Weights of a small mixture-of-experts language model, trained from scratch on English Wikipedia.
Size: 12 layers, width 256, 33.7M parameters.
Experts: 128 experts in each of 12 layers, a sigmoid router.
Training: 558M tokens, 8907 steps.
Below are experts of layer 6 (counted from 0) of a mixture-of-experts language model. Rows are named router (the router's row for the expert), up (a neuron's input weights, with its number), down (a neuron's output weights, with its number) and show model dimensions 0-255. Each number is 500 + 40 x the weight over its row's rms, rounded and kept within 0 to 999. Numbers have three digits each.
After each expert's rows: a language model's description of what the expert responds to. This comes from a sample of Wikipedia text that the model never trained on.

# expert 9
router:468581502487584528573413415518445443447496504507444592541604506494535507455501526533579478494516479558544470481529499524484475504604494506532439483460481510460479521538503455467498462561500484510464508421486449538493515514478500460506503492496462537491473523488511518486482534499528524504516503477490502482478457474510518482495500462518485504520494455498508542501494499537502482467511408412494495532493455468464459576420483523543503532558524531479486586460486525487534523533441476447559459550458509543421510516536442465464540503505514380483445477517507413511590486553386523471492527495441514554467541591501499506434474494503527531406439508507498486463439588525553512483471411554461493485499528522502513472514588536515535401564488557497501550557513469461510497509470522
up0:546575458462582501438425487436494512506501455493460562514492450470478547500492466515561432465466474460550511596566480559481498482539460542579536535474521388517508461496435529478500478511555515499518501516458491522495515498523458472523597425426431532474487535460496551425454545471486534564505424564452535507455434549586530504534587474551472557503503506466451577451524456438452494442537548544518482497497458472449505474468575531553527492499471516551523485500550538391481555530506504517463487506496441522454520582538494467552530565499522430499476460560452479504531520534576508462500432455531515546490529478495514506525509519492570475498536468462544519544490515493467513521518449500476463511414440508524503493575529474525518493531509514485496475509526470452443535537538477
down0:476492516490439483471440548480516503506459505480552520471479452503485438524550491521585499495576470475557407567509482516450494503533438542490505460466510529438463517543418431483548494533457576516520480499458516470553503566475484467530498451449487504476500484456452439452490560530525526523401458576481422497532498462431503481494483399474538503541506524520472489553549494530489438469452500547506467487567521440433468512482503473467411552589496498478409469431545549531566514549498447483468533460521491541457504492525564459492594532514480499503427472528434502501570551502486522536546456507512543505461528534513502490463433457531565428474434495431481517556492563500470574547453509526513488503545484466498498531469519456524540481468428531487510486571510590489487545511455465
Infobox list line breaks. Line breaks, dashes and colons opening the field lines of infoboxes, taxonomy lists and sports tables, such as Born:, Class:, See also.

# expert 61
router:449548531505515519467464500471466512453511513513521542475491572446506468523507514432356565462537536577522499471538481461464502497528468528522493438484509522470480535511426483512498504459505420506431573477479476507406516534484491471478480464535550480470383516543538490479499467482561514481482511516494488435490494557501460519479472449490577575492466533480526587517462556526469484540493518486533471491480485448509516508524560555532495449486466565552528503587478495454550490579452458522473442514469441510462519449408471467429474513519506501555454466434498520467482512469512431521533521453533486527489601516493443528490467524521467560484560463475449470442496531514604507457543389443453487497505550411462480493451448578462481482561516518515511463525450473522491514551550519
up0:439469496448429525461441448540536442455509484531537509457506563473519489519538443490418585477426600530470561499482470478512488530559448611599503513548504574492464499482532504528518475477562453506437501563479481514510454555397504456514472495529512439469505490565464532515454461477565485491514498489490502414472539523465550522533570559553514501491499512423499571506529498484501490476489503481486497547503501496498508445506482533520475529467487526500530465504442486521553428474540502455536541496504529541461590525486458496513491492556468537512503462411512549524550505514507534425518491504477428585533562502585487484483452423539485518505525433547412477496502532527560457389497469454582510504509531446495478493494533535490496452548474539427553420483465463534507492494532509
down0:529447455448508531508522478551466552492513595491480527488501463474470444506449518545533557489432540522438440489500474505582511410514488480488418535572513520505516530452500468540497568520493532474483412538522470558525500539539571507472494453495482516521498408478534536529575493509439473476440518540418569491526484509515532470474513450585478456465515503558495572569470484515580484533426571453491492542489558533484505516520546560528496519449443550502555480470517450491563501467531489529502565470488517450533468585485537466546464430437437500560512538534506514554460506505418575430373522539441516510480429512520503499525523501525503540527516517531477494481586537444516497496577504490471459465556529535544502508508512556464500461523476453475488525551556521532514458456456477
Institutions and websites. Organization and media name words and web domains, such as University of, College, Records, Museum, Show, .com, YouTube, Facebook.

# expert 40
router:491477489516534546501481474525416554450473530537474536509455528500508539476551488473506455501503541507535531543481466587384478501546430485529462535542496523517506460567512566489483448504516476508480502494449515554555532525508472459477513497510544584496428548487470478449562473451457443529520518505450513514508443554524440522539525510551510572496470448552544590568450501490484454507540544528509466593458532471613399508396499524532525500545518497517523461520469556500463516503487505505510460463499489511479473474485484513440526498478570486556406464445516495516539497425526531537498566480482444524412510460432525529460474448538506569490547447503539573433546414416502549456443492538471481502408500456551511514442554496478519462545496543533514482461537473514495548493483503
up0:506441542454517446561493491557565571433471571563485560500506492521506531461462479517577488482480402461460499510567513545519471507525479516503508527580520567611554522541508508529502441510508538509493476527476463462479532522447485472456553520506508495506506525521462464509451459472446526558462481556509571493523438461498523518525504466485496496493498476462487500488518576526532487451503559455421565580456507488520405517445450487454490483507523489527559615417528553528572499507491554468496455507577470398519492532451532449484483493478505477533488520532577470440468545503540474447463550462490492512447487534440545518571521486490566486552508487470558576433533468529508487524430496538469427558445555486499476509507512436524491518489462535551522536500521491514531622533511517
down0:562479520540481479457535523435505529473467519464478469493476491481506503531595500533533404503488522450505561441497531477527473520560522504513465506482522482415530500501496511477477487519505494556483496538511528491437494453588523496506489469493452498485553550463435423517502485436558487538450509535483531500556412558511470494509539522512489494506477503543467513539500511515496532521502473403405481497457537442428563505398543426519533485505546462537489471491540449496512433516507430469436512535501520518502478503460504479445510548586478628573466519600511442471485493464533565486510504499501483463427557526534546503459486578531510545526499564502475420541479501532454449576558556454513496477531429533462470546537562464446506580497585521530508546545446480454568495481490456
European given names and regnal numerals. Given names and their pieces in European personal names, such as Alexander, Maria, Anton, von, Nathan, and regnal numerals like "Alexander I".

# expert 41
router:514548533515469505481440509533460517460491499436567614470532492503545549517466495518542579535464481493469459526502569510443454484597457518437523472443459469567527445546458451491525569505526499529457523509456503455490529490486475467466534475503546532487522558510464471480489540438533507492478525506592506479464508472533536458479417538563470562534480459517487543565485556482456468491534556426541456465498493484465503551449452530484512515571500517509483507541516516487554540507506508517551511443521512476457531542446464488518535560528533470493491508489531417513593505530479555491473481476481504584420587569502478490473480504560567556421469446498577525528492561472584541434517482474470576482478553547517498505403511525492528504587464496492519500547498410480490438544483420
up0:452484468500494491494470475576477470474503517478505533426535575426481518587459561498521546535533480483458458502484597508504468432539491488483442509500569507541536473520493471503459534402511525444506579504451534493523455513447498570464445473525602498466556465490512462471438558512407580456528446449506533488517457531414499527487450530481489501497557504498407452459558531536514520526510498501526546528475481475455543463510526492498506538496492499501377490543527607504516529471558513434489521458505521510522528494487449518442520542516527519604577516494478496468453542478516485503595490461458514521538493535440447515557485470514493495462494539456456498553499597553597521509467523410505496404499549480485525512470472496506536588504510456479446485498451494495514475498482468
down0:543502596484490515554464482541587479505509538529465493471506507521536571539466472541539530476481492543530504493492425564469518522525546623525497449445510515511477468489487556488509504556548442465564508534497410511502472540495525517492471469518614558497538512482482519532486497550457495469418516526418472457508560580533472495506480500496558479476488495601458441468480522452445491491481455537483530455500572475518512524439483513466504513553525486566513435479438451481529513467578518480535518557432471494475523487501492516496567477401497529531480476557576486516505426476456452447580536437554447529464500516580496490553509454557522513402543475496564445562493460487496521479502487533437471468466535505524490558471574578484470496492475467518610469527515474502538499507507457
Infobox and election tables. Coordinate symbols ° and ′, vote-table cells like | +, | −, Registered electors, and infobox lines like Kingdom: Animalia.

# expert 1
router:395534586491490518535453473461449489482489541454467483493488472480456546518510430509497609594505521502523515577549488500490492489574465548468479464532437438520462590443494561501475529563488472466457511422450475474392510493509489456473492466522516552490389541521452448474475492478577490496461485508559468445553469534483534449525450528566484507528510502548510552483434527513474463527477475515543483543511542494462469525445524536462537494504528515578485455470466468518490543552532424509482477532527506466475521452484440440504471515517498523542463469393509413484498544528466487537522517476542471570463534581503506542531535499538418506439583478496494541488504520505501519445582427520481496521454552546493533509460587512477502439514503520454501451501520567490493494590482474
up0:449528502477495486515480476546592528514516513529496522426461493561498453476511535576462547497523474532510525387514556490443577512469440507550513514490548494439452569491457520610461476488530509456438514529468414517437495496487454457522539539462525491480434495527497488509532455470500518542492441455447515545497489525503522531483538570514524503449519493500445465483451535520498520550464508541473448595469500430533481429399432534476534441434489499496496444472497537479533454530459542401507550458471544473465499476507462460555544481518524525461488477405429517503448539476536556507504514413490637493477484510540460457545515501488506532475515463498416471511447577478521496392461438522505523492523462518502544518486495528498546486526452533506490425493576475477483544490486475
down0:495532525445416493528453503560446381509466488450526572461470572500452497570486515534491557503519469532484571512574504446566565524488515494538528476515487497518510554491514485512495457537516435471551516524533495509464445506484425516482492509545512439443513499487472466504536579552519518469466484498525552467565448503512474482463460518527529513460507524576492517464584454485518504543465502550494472515533433509462477546516491606542564526495437546501525548463501477515469402515512437485604512474458535487587491548506507482569519500501453517538487515459466488570529491450537538505599545433474538485473445509534516521510424501481527486507410495552525419533513537476525505523471507501521595437475488466382497495513487500494544466532435487481475593424496444517502493493481434
Initials and roster codes. Single capital letters and name initials, position codes in football squad tables, and the Senior career Years/Team header, such as J., S., | MF, GK.

# expert 28
router:484507496486521519530472495520424488466484512506570530537528532413555523455570473372500424531473501486498559492521509541529466529442501462551417529483506524491510523563532566527541442521498487477493502474462550436511511502484465440537432449522534545448495496463537519497454478538458472463474464488483513484553433540537498545554505469480481568499507486504408551429503517511470461495490471417422534531465490469453544502522508543593577462492474532499476524543435506482506505507525476489469450436437488468468423555477490475511509550494529509539413465492506458441538512561457408458505482482588470496472572570516505531534471434572472480518540516494485473502476461505543503511558538492523471529482622584523504509456534501542502539565512527450493526518503391408465485469501511
up0:525490537519484510504452562507543520454532571515498464496479539448523499483611488513457526486568496493507545494503481551564486457573519489436497499534526531484535504532526503557406497529523524533487548532502479425476482486548448474585480500504457555505489530484457472523511488431488477504444491453466558449538449504469523503539394502477476541515495448507470548464472475589511509576504579521523479531588521539500485481501547554588468524561481501495483536534413629506528502573545495480446434477455449493488432527445551492603508537520491546468518476463469384475497489467524548471538505522539512465516543508484583488559446500459540474474484545498527550426469490484536510526565458519490494534491543524527484474446498516529466470491548465568519536539482485402499600475493522
down0:500554495481423433470449507517494476520553481528506505490543461455470597476468552532472510511538543552418547510489529475500483464478493493504475486509422419579561478429476557492477479523540538505492427520501465469494461512493526490497473427494475530517426555582515469476467461488464524504522497523518507484481474547581465345534491510541498573432509515551493648485509452568484466469503538551516469531551447541514508502477554496393562530515431531456416533515500564486438524563475497523506503480510528554501475523479550495585438498546438482504456493519512537549491447476496520484422524511440472501480478474492439459552526458534511491552435489489489487506520483488518480426533488517520445484430509522460554574441460509533508455473511535547493542485520462441482533551528478
Mid-word proper-noun pieces. Inner pieces of place, team and organization names, often after Br/B/Be, such as Broadcaster, Beijing, Democracy, Berlin, Charlottenburg.

# expert 39
router:498535516503514598534469440525463491438443508509545639469493537514527492537516506487459517530477491510512440472515551525508411484506468465490495492519554522513492530561458457531500492552448519472413572442496481462470518551515560479512452513542535479467439527534418481503481552450538536510561491400535531474457520520447491494493504491562494498466513480440540483485420494567480453453521444494494552435451413468575524529396462527521520460552547487449494576495516496580518480520499567495491457521469508536432498467461485526536483574442531524516496506486509456525543495438436512517520428500448541519473480443550596524483501514471475506504438490519515535556494600487512528445495472458494519487525493559458508510430501461462453488523471574485460600514529464447445490499438522
up0:513481502455546577493450455513532504490491470505505544500519529532589469522563501474532527550511544550533570523497533526465471473483502479505491518592412505571438468455444495500468494502527443483473553480494463453566484508556495512499450500477537460484385493518449512493514534522564495439442473482538502464478479441475441548490470495633469516539520485517526567459512471500459564536568524489555478595457552473497530534463516502438560545509506511497415465545546488467454513490522550458465540509440517514452557514476499590511495442431472545516508506468475509547482502457466510554523499451476418506437481469484555477473445501516418471458518510447422459528474438446520501462449501458483603530524518512443550467503500511522470461534495484524459496532453514456438601462578526
down0:476552527537472438549493510438353413486543481563583507531515444478490510536485466516532534568526520503528489497491494516535543479548539546480475514475436506509491536570525475465506486525512503478504532444489497534527507517533522538507510530463464524511580508462469534465496556567550504449468436514516552462525465547506528542482464496476522530619502487446540452517505539451526466544473538507465524510507535499432497523548471515548606480527465468511491555451543518512580472511509584533512523608550533478553476535527602556529478478524444548476535488473499521484511570598462470473524492518479528468505474457549501469528494551547521473532362512473409505500493548584506511457460500460487569456523441453428468527534538507504511476570494531438479569509492500521500484494545532
Infobox field separators. Line breaks, dashes and field labels in infoboxes and lists, such as Coordinates:, Location, Preceded by:, Author:, and degree signs in coordinates.

# expert 44
router:490438507507534539510478485531448481424500524551512502450537482522502525496471454447545448543480457454532479478455471537483446491464520518584545497529496495508497489497419582489475456562533450437495455456479531507474513505464473455483489488602534494489417473488492527365572530520555453510519387507515489499537436493566503511538498463436447526496529477523540484519506521503515457498561560437523559569502498397510517543459559522529530474511544543498480508578413547518436507553454561527492477458511487520453453536526438469531483572492523524507467450498492536481510494546525490497555553455507501537420553493418518541517482496505436474514486504505486582459512475518532542485573509570429446543503519511532497489536590540573472472527526587534506529517494485540569466484505427
up0:518471527503513485492482464549509506535504474530434506494432531465522546530490476502499519542539516520530475489524473534456519461443462529519459506554545515464567506486551508569489460525477638535500549486522452593526463530560495470519498503536516507475420486460543498442475546488464487476486476510480548518469477510515561507487467438430456508583454502574531535456482492438536507532522527478561498611467554474560548559525503525494446479500580514449472545485468503520440540449536523464487509488485533473491439491541504531521485553535582505508478465527559518516587514540505461459593516446530543483468559447466468463589412505472407499526529485439520478469555519524493491492502534507502522635381522505504488482474546459410486488512454533470587577499496499515488448481483463
down0:553534561546578501406536461564515440559477540479493603475452538496474502447504484526572541505552500461473402534514462446509462517484450538538434440499557484481566528465458501554495521479469485429434499585486505507516461523489400504468508481452453495467472493521519479539542546542538524505497532580504501530498523594518460467543486458475495494528499508527451470513520478475476540525588503472518562454413497567489498530493532514486554491549525434515513576501508483451466484486535553612537495509569507521503479539490498515524421470539502532448497532518504533542497488503517518467556542454484474473531532475534528555492481572475510420520493496536496523583473508481459494480513514506489455520525428377545496468455561475483418452480479516495484553562464505427516513573527417
Foreign names and nationalities. Pieces of foreign, especially European and Slavic, names and nationality words, such as Baltic, German, Italian, Croat, Féd-é-ration, ł.

# expert 63
router:490568485517527519588466503530452509430520470481514524536418488460445500482501453507429503399502532541511542469490459413503471500495471497512456413540529458516524495479505595521554479555495451536459560450472516524470473532443499478510507485502486540447511501488502470452511517449478507528479510514557541487525482521509581452510524417518614526575479463445554580578478561458505489438519500494553517492556473412512502513525566562560519520536455544588514590565465471516497514536525539554532471512467462478460425563447467559509474490501429499511490469444547486463550500525471436515519504443538508524523475490517497550557496462471508438451578493459495517505498568534488519495571422430455548461595555450496552446510504505517523486492468515465522507469500513532489439537475486
up0:503505447569565493547483584516455456493541466520571475511504466560468504399576511527532498503449423484522514460473497439534433591531496452498485542532533477514542485435493531494552527498538480550477501482476499494524425504431478441493479512491489489505464467457523492509498510440492472557556573580484583494557473473487440465480493388517558522516487523486519546482470517499512501468557438524479461506484483539512529519515474595522464547557464509558468539501511438486513520539541552538519483520541462441491464557577524541601544501430467468511566493472502451566492431553492518466487512484451466579562492408462493527561459492486456500476530483451510560473497468554455539557507441464496562510513552598523465452531520508582535489457481488483513504468464530511531524430477444
down0:486522509480608462483475498489503577544517491449531496498525477509464475528473451534484492537423501516544445493486493477516529526501486534515394492584535490548570461477527521517534538506478459481429463496537435494603539471456497512481433551500483490513501487453519494522573471426523554531540487552559497474460440479538530536464486422521559476523516515393537530410541561558497601479439523421503442522508548483443476508500508474530454530509456486482505508511575477463523545452506484540461514512556474476448516430524583522545545568527579485489576470448467520534519459530508546469454492546554492489479477441513492475525563469486498448501506513506444490501476441466514497546491512432445433571534462582564444444503500510504530514426435550477505518503499567520561480470533540
Media and review nouns. Nouns about creative works and criticism, such as film, music, album, song, book, episode, review, and pieces like acou-st-ic in track lists.

# expert 48
router:515469564610464478504466458549464516517464455481484524529468511501516507590555521510509552553520462459532585549503554543459476432515436469473458472451498538477505458571532549598513509502445535468462518526448472549508536566531542499413470514504513559492440540540528478514482563522571453519485532492490495466562488516521516493477450477560520500561514569494404495480428536479462455438538472430531463560459543511516521508422542533528564492512574528534534520476382565589476479478470468501466529520514479429431509512432533468490497483502416470530496501415446442489526458493487476538517568498580515492476530517507461515445517517538442517437519503436595538509497486509487509494524464519550478534524515497491523486547458485471499523502536531450494437515482487466510523480432418
up1:548514492474585565516512456529446524552453468468493500505533459521538526592497493456500547567435500513485509557476484525429465496442439463496465520503570491549478473512580515550479480562511487508468511520390553546513505537527547553486467554463551511454479431471510538476530477512469468446474469537450451523478505517489513469496435521517568463534512485588501527469441480486545432471491449516518502504421568483552485442431543511503552537462562581559481503559468478528471525469479445474444531511507490533534480512490541480498478419494470540451463490536450492494483447431479446488465477540456529461514515507440521510454449490491404516451499496567444467436484491554498566482614470508449470545461459465509523428512469426525519512508496514527507463584541465493509545403555441
down1:517531482450517538511527500455478514480540464530449545474561548504420572531501435500472524438529483480546512487552514517538482512535547473556502514493540454531462417497425551449489469444494434563457511502528483489530528529509543473581455446494532497428497475471555516485472493562439486478474512441535503498597498393563471433521493520500497566468519557532572493538519483470446518503497478473515535500521563471435515478443518479521469510480559505409516465465534520546462530512509518544458512488507442521509560533483463478470524522544517504516532584498487573512481500434459508459523514526540514495599481497503495446500495536518502445528555543465487466478547504512574501547523462578599550505466448500516378437534511534485542530438547569509582558522422592499533476459531459
Table numbers and ranks. Single digits and small numbers in table cells, especially rank and position columns or scores, such as 7, 6, 9.

# expert 10
router:508519467513490467400471509492429540447516450546512509492502477457459524547497511526484539498539526579533541461530465441484485488551400554519483486489446576515507504513493473509491497493525516462520563473498481552501456521548464466447487543561522519449449557491511482447500530482515465446454501521484502444522485544548470472545482522539561564534403435524483509515469535463463383496463476587502518482451498501593463522475478551518521542482472591523523510511454493549469531563500485495482449504464392488453455496481454524447515552486533520570484458482473501470545505470489459553532530459504412540390543420435543529493451476477533537446566479526532509425533519442538514440537482506465479489521575491533526422456505457499508521591493517487441400487503468419500525507478514
up0:486498535450495491449511554469512508509436502528473484540489524516486440493491520444455509485448490496514551465516526518506431518536411560493499488460430515456497486451436512534572549459497492478481532479535514485511481488479553494427530471542488469520527519406432533525520530510554495498468522561497505515506515535529425487489405560502458530529486422458597546517430513483451476575528536550478460517523522548554526484492466514512441560491449495497531498484420498551563480489518482501491523595503498420488446563473540450540525496530533569516469400430451491569496500585445536535475560453548455557507546489566500560517496568509518519538485500408458439530456529462569532478538463478593520527481457469484411476502434489587524521486503449539437492555506461519549528492475496
down0:468506520455479471470553447540483446476534476469441466509427454477508474454508432499481536534513509450509507492605478504489568523471438569487512512444502492455474528454542488500461494437508487476488506510462546460533492442510493528494470552455522532535556525458525495502417508485490491505501444510492575494553570549569433459466584527445558547438470484530522534424515475557511507476501472539460495557474527556601561466519451507492551500467463484449586521490560505517488575537465521537500498494522465540475525545504517484567576583458451519453575490438539490560461538483501605461461486527548540514464535449493462449463489507441515584541492498491467454524445482511462536520557470479472540496492467446463492466490536478514515511537556482559459515456459410385456529530473433
Surname pieces. First letter or piece of a surname right after an English given name, such as Kyle Larson, Mike Ryan, Turnbull, McC, Jones.

# expert 3
router:478570496491566510521471499520437493462541473467519515435532593482538481457557461439396466477495533503498442502463515591479457447494505451506519460515534488524642506555466495507462516558469436510465454477511517493522501507402479473530527488458542541441491494454509463426457457514455428566526487482496410495560462505520518525533498501539456472509473470474454503566502491547549524554512507433475490517488486460462485505542553546506530509483476505523537559424455568534501454468459484510472457424503452496461415524447463437481564559511417475507513498505431502512498468460490485534497485518535452533463522533495440481556501515505504540485540511465513516471577464506507526498546539513502426524442639439510477508543567548492469484532525553438484561542505440468513446505462571
up1:465503508522504488526485533442495515470539535438401522507480530469474528451521469454461435448511490490550494606539492525485490498551538529523558477505584507514517493441483506493412508540452494438498469504497474507510461588478493535522605520557480533553476528394504485535535509437525465437519492456503472530520538550536545596526563565527465487497496525484454530575497506492498536526507468455504524576500477521500520527531487565454530491497551478460582579512445539481496516529474520542542486523544503508441457488468445519506491445593549463493488548514433576553480454475480519512481512505487504548434478485499501567526578483535542505550428476495458494483566402484496473531486506499505441518527552457416513393497486541469495530552403558542501530558486532488432503572495543
down1:511517447494524526524503445458491470525537503578482490514561540445459471471401451534465489463451592543432523544525489478500540502523441474491572467436512507499540491521515573544478454511589473525538494502465481482494426487558535566576470528495522468501523523530492456457509557533538512460540501472480467403461510476528494469550450472612470528485569462515546459458440482533500438492461476477498523518541505513489490487495553508475488570565419437485428506514460465581536508518484573488444515516492527451521473521433403506514372595513488515506484545491492553564491512555522471519454439489539455484506456481499477465564455482540533470482519466471468520482529501532478444475526573452536506425481489446470487523518476514460498509438483508459472513478529388532501428432475511
Mid-word name and term pieces. Middle fragments of longer words and foreign names, such as quant-um, Aur-ang-zeb, Phil-os-opher, err-one-ous, terror-ist.

# expert 13
router:517495498500545489454486463486470533471514446437541572537548558447537600547518579464465531463447483501475500448516478512457493485538460420460487506523520441512543501463516559446529497509480541521431464514488557518524466522528504452460542479496531476383498527566470517528498537556475457515447528449550480521585472520525475464498481419481493584537461474451450458512474514491489486494554573434451513489439492443481522508511449554476556490573453486515519537423476473534432569527533517470471504493471483533438519529524550472494496496460514510553468480491455472509535489497512509493576506552570424559474531456460428519539465575559488504499534445522561562501491481492586502484553494401507527553455511469495433499522493524613437535493473501568537554558504480520452445560520504
up0:497534508504518534524480464416465455522489547468501457462583484495516506479560517417445458439480490573442540527428552519520452517403489469428499521525502475502557565517498459510453547489510523505505497479572524483523359485466506484604536430493512474466508460500443565542455554513432508494542519484525492501522468493474454478511463500527569474511463509405440465514501514501474496555462506495471510468528530453475485437456435569471522524505482528594479438506514508470449502499501492497493516548567523511467537440511527513452476514481467536548525555433475488537508503440529552534520523550460409477539563533438518523553476490429504436450514510497429556451430542565514520507522507541497472548479478489528519395499418477608493529494479471519524527564544478467463445515520478
down0:470528535514535426575538498468473472577561522447550495476438536556462566498438444518517461525521501504508538536457516467448431491481530489497490511522453512464517400497470416474509436512482533428467520587515468527495445495458603537527546549498429409522512483535443482517515508514507533531515500541521478535497496569524495464576538507458518435489465571519481494486461527533508483498515468473462524517499503552506461475516534449526511488534502530504500461554447508492540522466462482510540599560521493487474514441503504484537543399544537537535546485553583493511490559559422452555513509535561485496502470537509519433550472510480494515588512519479444533570470549478493529483514479508439481536499418537520437608528457425506552506572542459488483464595458502420525548516494516
Time and plural nouns. Time-period nouns and plural or noun-final suffixes after numbers or adjectives, such as years, season, weekdays, period, -ations, -ers.

# expert 32
router:443527534521519514522479522504424551486508464501547545434435561486546508458531485459470485461484525528497516455508527514463430413521499465517495413450473475481571539483439567497513578532502470518442440586492606456464462504493559471512494553473612525455580524520555510485537515492504530473498517389525439486466504510508425432517491528565429521492497507481435455560485546493522476499534481476505503527463440432546504515510427557549572454564474492557536508473471448496493534489496516475536472463518526470468423503513500530532454516375513498556433523517508449502486525473454528578598471490504518492473512594506445546522551454499516509573559520481473553481454466510452538466506445506499526513465542522477501501550521498543532516488494521542554470527544486425538492521485535
up0:461492571537468457487501523504478536581440513519514539449475545577507578480477524493486518503510524502512523434541553445478475479475522527487565517484541499492515482567452547475462488513494505492482468475465490495579533480512529528514461577573533476470499544505533438492443585501566503462555515481465510559581444541529581522446601571479539447534512486526485481534558532483558483510479538450498556526538477505471526506457511486505524491551512534542538496456487492525461574531490503486562500458484445561460458542562451458446568544465439512493454485525497473555500515527491465439490452457545507488524598607474528502483504499441452527542486450554514484521462489438407520503543521496446514556401546533521425508472516442505559501484477549545444503545463506426562445512582557
down0:503528491481541482480575459472501520534577447525547542520485479457490442469530507508455487532537496519451524470533549536540515442486522481545546460582485467510469556503536501530461517511476533476490534489543433508541574477480502487502548560480531443556465521467503535541520486567465546473541529476521504502545472454471482412510450457565533504530577443527559388573458484524428469508458552465448463515525526464504492499450516459544493501432475551471409427539479484504476551512464472484455509509525520449552532504528488538458601507493470480434520487536545452565523542419545481473380452450489462486536500481483543529503448455460483485540486478583384477488507478497515534560506552471439489412553478553458497473523518485567494406481498543523500451538503537515502454549508565
Directions and adverbs. Direction and position words and word endings in descriptive prose, such as north, east, left, well, below, and the ond in beyond.

# expert 52
router:497493528501496497517467486486438449450522489493567514539474535533443480493468515522562471440503481491568476505479468538531497558516477541435451450509454564396500551432459550478563469528439428448520522420476539488463550505472523475520520484503467556450491448530483517500460469487471557550503526443538521424571464523491452488485438515502498449576507441450478511499481505468510487496506505415560517476428459399506467513473534533492555496580427552568494529492486513523497517531489513461491543528430544529476559479519408532553402491559524458500505475484465488526600502443546471516556551493521454556481512538465487523478553501509478510436563495577535564570496521556439533489591464484419452536496497486512534537540472497543545453465519545480484523528493480421461497471468553
up0:585456464523475482509479475481562499438490455448534572435509479479516489458578503524470460460480466509538441488516484549466483501483523468431460534519465577404479472527532472523558569461441489543468459469487433387491518518476495524601514463479457556523432491455497545549503471540542495504548585456500555524467506483453484572504527513505534494579545481429450509489425537497416551404478512442483535451512459458515462455470522523506521506498441533442508567524516491513500511459495495551520553499508516544509463414555420530506495488499529466488500524436440551473545440510500534536507527522504579546416475569500499530481517525406491425462487505484522508528475527567444503505487572554518472432552534488544541520519480526522523536548547469444475539480508530502441489534456503
down0:476550576528480498466432486609489506551495452523511485472486499459449523518496463500463559462388503534445502547526448510525474517499544488493488520512543472492470439448447454583545594484538501437440527514543439460548534474473448487488522510492529525505521487433557465511541490512488488518471516492440509558476565470456525496557509403532510517521484556466532528538453511455457489500525541472532484524506541532480538487474500529546448541545519494516532520534545492448552518482500577519494544470578479466496417455424583512555534464447477573580499469490521519507455439471531425534519465550389440518449577476464486563494510534484475538488463438467480510461536459526498484541568465532551496432521508448506481443459429565522485498458546563428488453504543549525485468531520555
Topic nouns after possessives. Nouns and endings after his/her/the, such as music, career, role, species, stage name, citizenship, pharmaceutical.

# expert 17
router:547508474524453520452466517482431559407572524574499527526511426487490480545472539527487533496482523487499524482540446487480446512540392565487469532520466498501538508534476509492501469498493534428539518469467483543512495585469474481477504472523505487489436547512524535456517530425483532516464523521481512461470433612530493510551499516547527518529451421476546559520461525454497457470507456537461445533450469495583413551427419514526522565464496536475520535499507538528490514564509532498520519570487428495446478422473456448425517588480503427589421460488513504474548478486486475516508507458475426551421528426433578530470467510457559586512535526493483504491564471496511542450499449527526477512414547505485497485496527502524477548536516529520453428489542460477517510536438460
up0:455516496462408505478464570542512489400515548530474485475475493554489451429470536532509571486491447565533517431476548490477536516485463473458436529446521554453509451486462556443423556538455467519500531501493479490482533562528506460481502520496541423496492487480551551541550497509528567445503499504549503431423515562475481533510474531580509503573522515489515562501530580519521602552558494537512565539543484450511484518534484506514459474442452536501499491444479554547504547519482547481511533528530451469513511475593557469529523508596488475538466503429578509479480524603410451561438561480470487478514460433502471560529462549486478503534535479535446535478456463491524485496563406531524446527491487522490457483532525546489529480477522538566563484460510520438535520478509444
down0:530496451453552497548465499580518475539530404490514541479498529507481462457453529578516585510492410468505439543533501473534500498451478517494479490462479553537447467531522502483491498490460521525506509482467454393482564544465471555490525481537492449543457498465419466527490446470526555458470514559554446447463576518525519483526490527495527565477455466486474522439517513512535484534504500508511505533498460505460492442535530488477480506456492574462448533454526549584514499513488486429573551426500410535514510595516518437562573507491571510469509434483580557518501500574464435487492488540559485453482536509482494521547530499460512515554458548489536461514496553519545497481504543456525547521493500474455439531494522478520538433460571522568558446473561453439521596553502397
Personal name starts. First pieces of personal and Spanish/Portuguese names: capital letters and prefixes like Mc, La, Ma, del, de, e.g. Montagnese.

# expert 12
router:512515531519514454438481474518470562532572470511530490490499496445539477522500584441461585484493476451588480489501484496370497499510490446509447446501484484507542533481499490588467614460481437505461574517450505423502562545497514496533499487570532546450474465495531489473420565517505452475492459490526447485515455514441514434547525438574525576505477533477470461526438457416508494506476493534483482489508556450556499519439487508543474417571519481560486430499434493518503489480499560558525483509460552477444501496463480487478529518452521447467478414437495513419461575451477460531477538531474510505423521473522498496467540528479546494552496502534490601528550538529526511526547377546507522499519510464478566426490526516506467457473510506497525477569524496492520446527486478
up1:474490481393565544487465478492507465491466532474458466477510500492464459447514501497420468475542502472461503465442520501489471574531454470475452546478523465566447508526504545502548530516471455572483479518475546443451477511455505490416499506580461509384507482474526474466535536539526508434524458451480443441527487517565518543502485469490414539528551510503522442459503521479476497508501529458435537490543513433585495507509468543521536490574505522621492422487545507511494506503467492441469481491530461516496480433507490445524416498479505409525499471526492516424524491450469490416493521439519441554534515478503449485499513493482482466422566490503483445400537475482480407554488492518505473521615471522480531442486542482534494532543470474495549550643505517444453517518484506
down1:531507526517532545493529512499488515496491591541435554504428477551446550507491508510512538566539490540479462514501523513526548526479505574550556500525527477517504516459477551495534480534472512530511459476514516477527430544489482556480489528529506525477541568480530467591504489466470449514532472503478555548489512415486554478571472462393598470501476552543483545562572487594449443515496509466513501556388498504483455475458475510502561582482492491532496549462514554491533455581550432464478558520543504480508499496553549450543538469530537525555466495464477501504548503531569474438492452466535344517453480454454525499579490530544500507527418489485455438487448527478506534507522522556451590501478517500562502432514494486533519489487554410491438485507520477514459527532512550
Verbs and function words. Auxiliary and main verbs and following function words in narrative prose, such as has, had, began, prep-are, "moved to".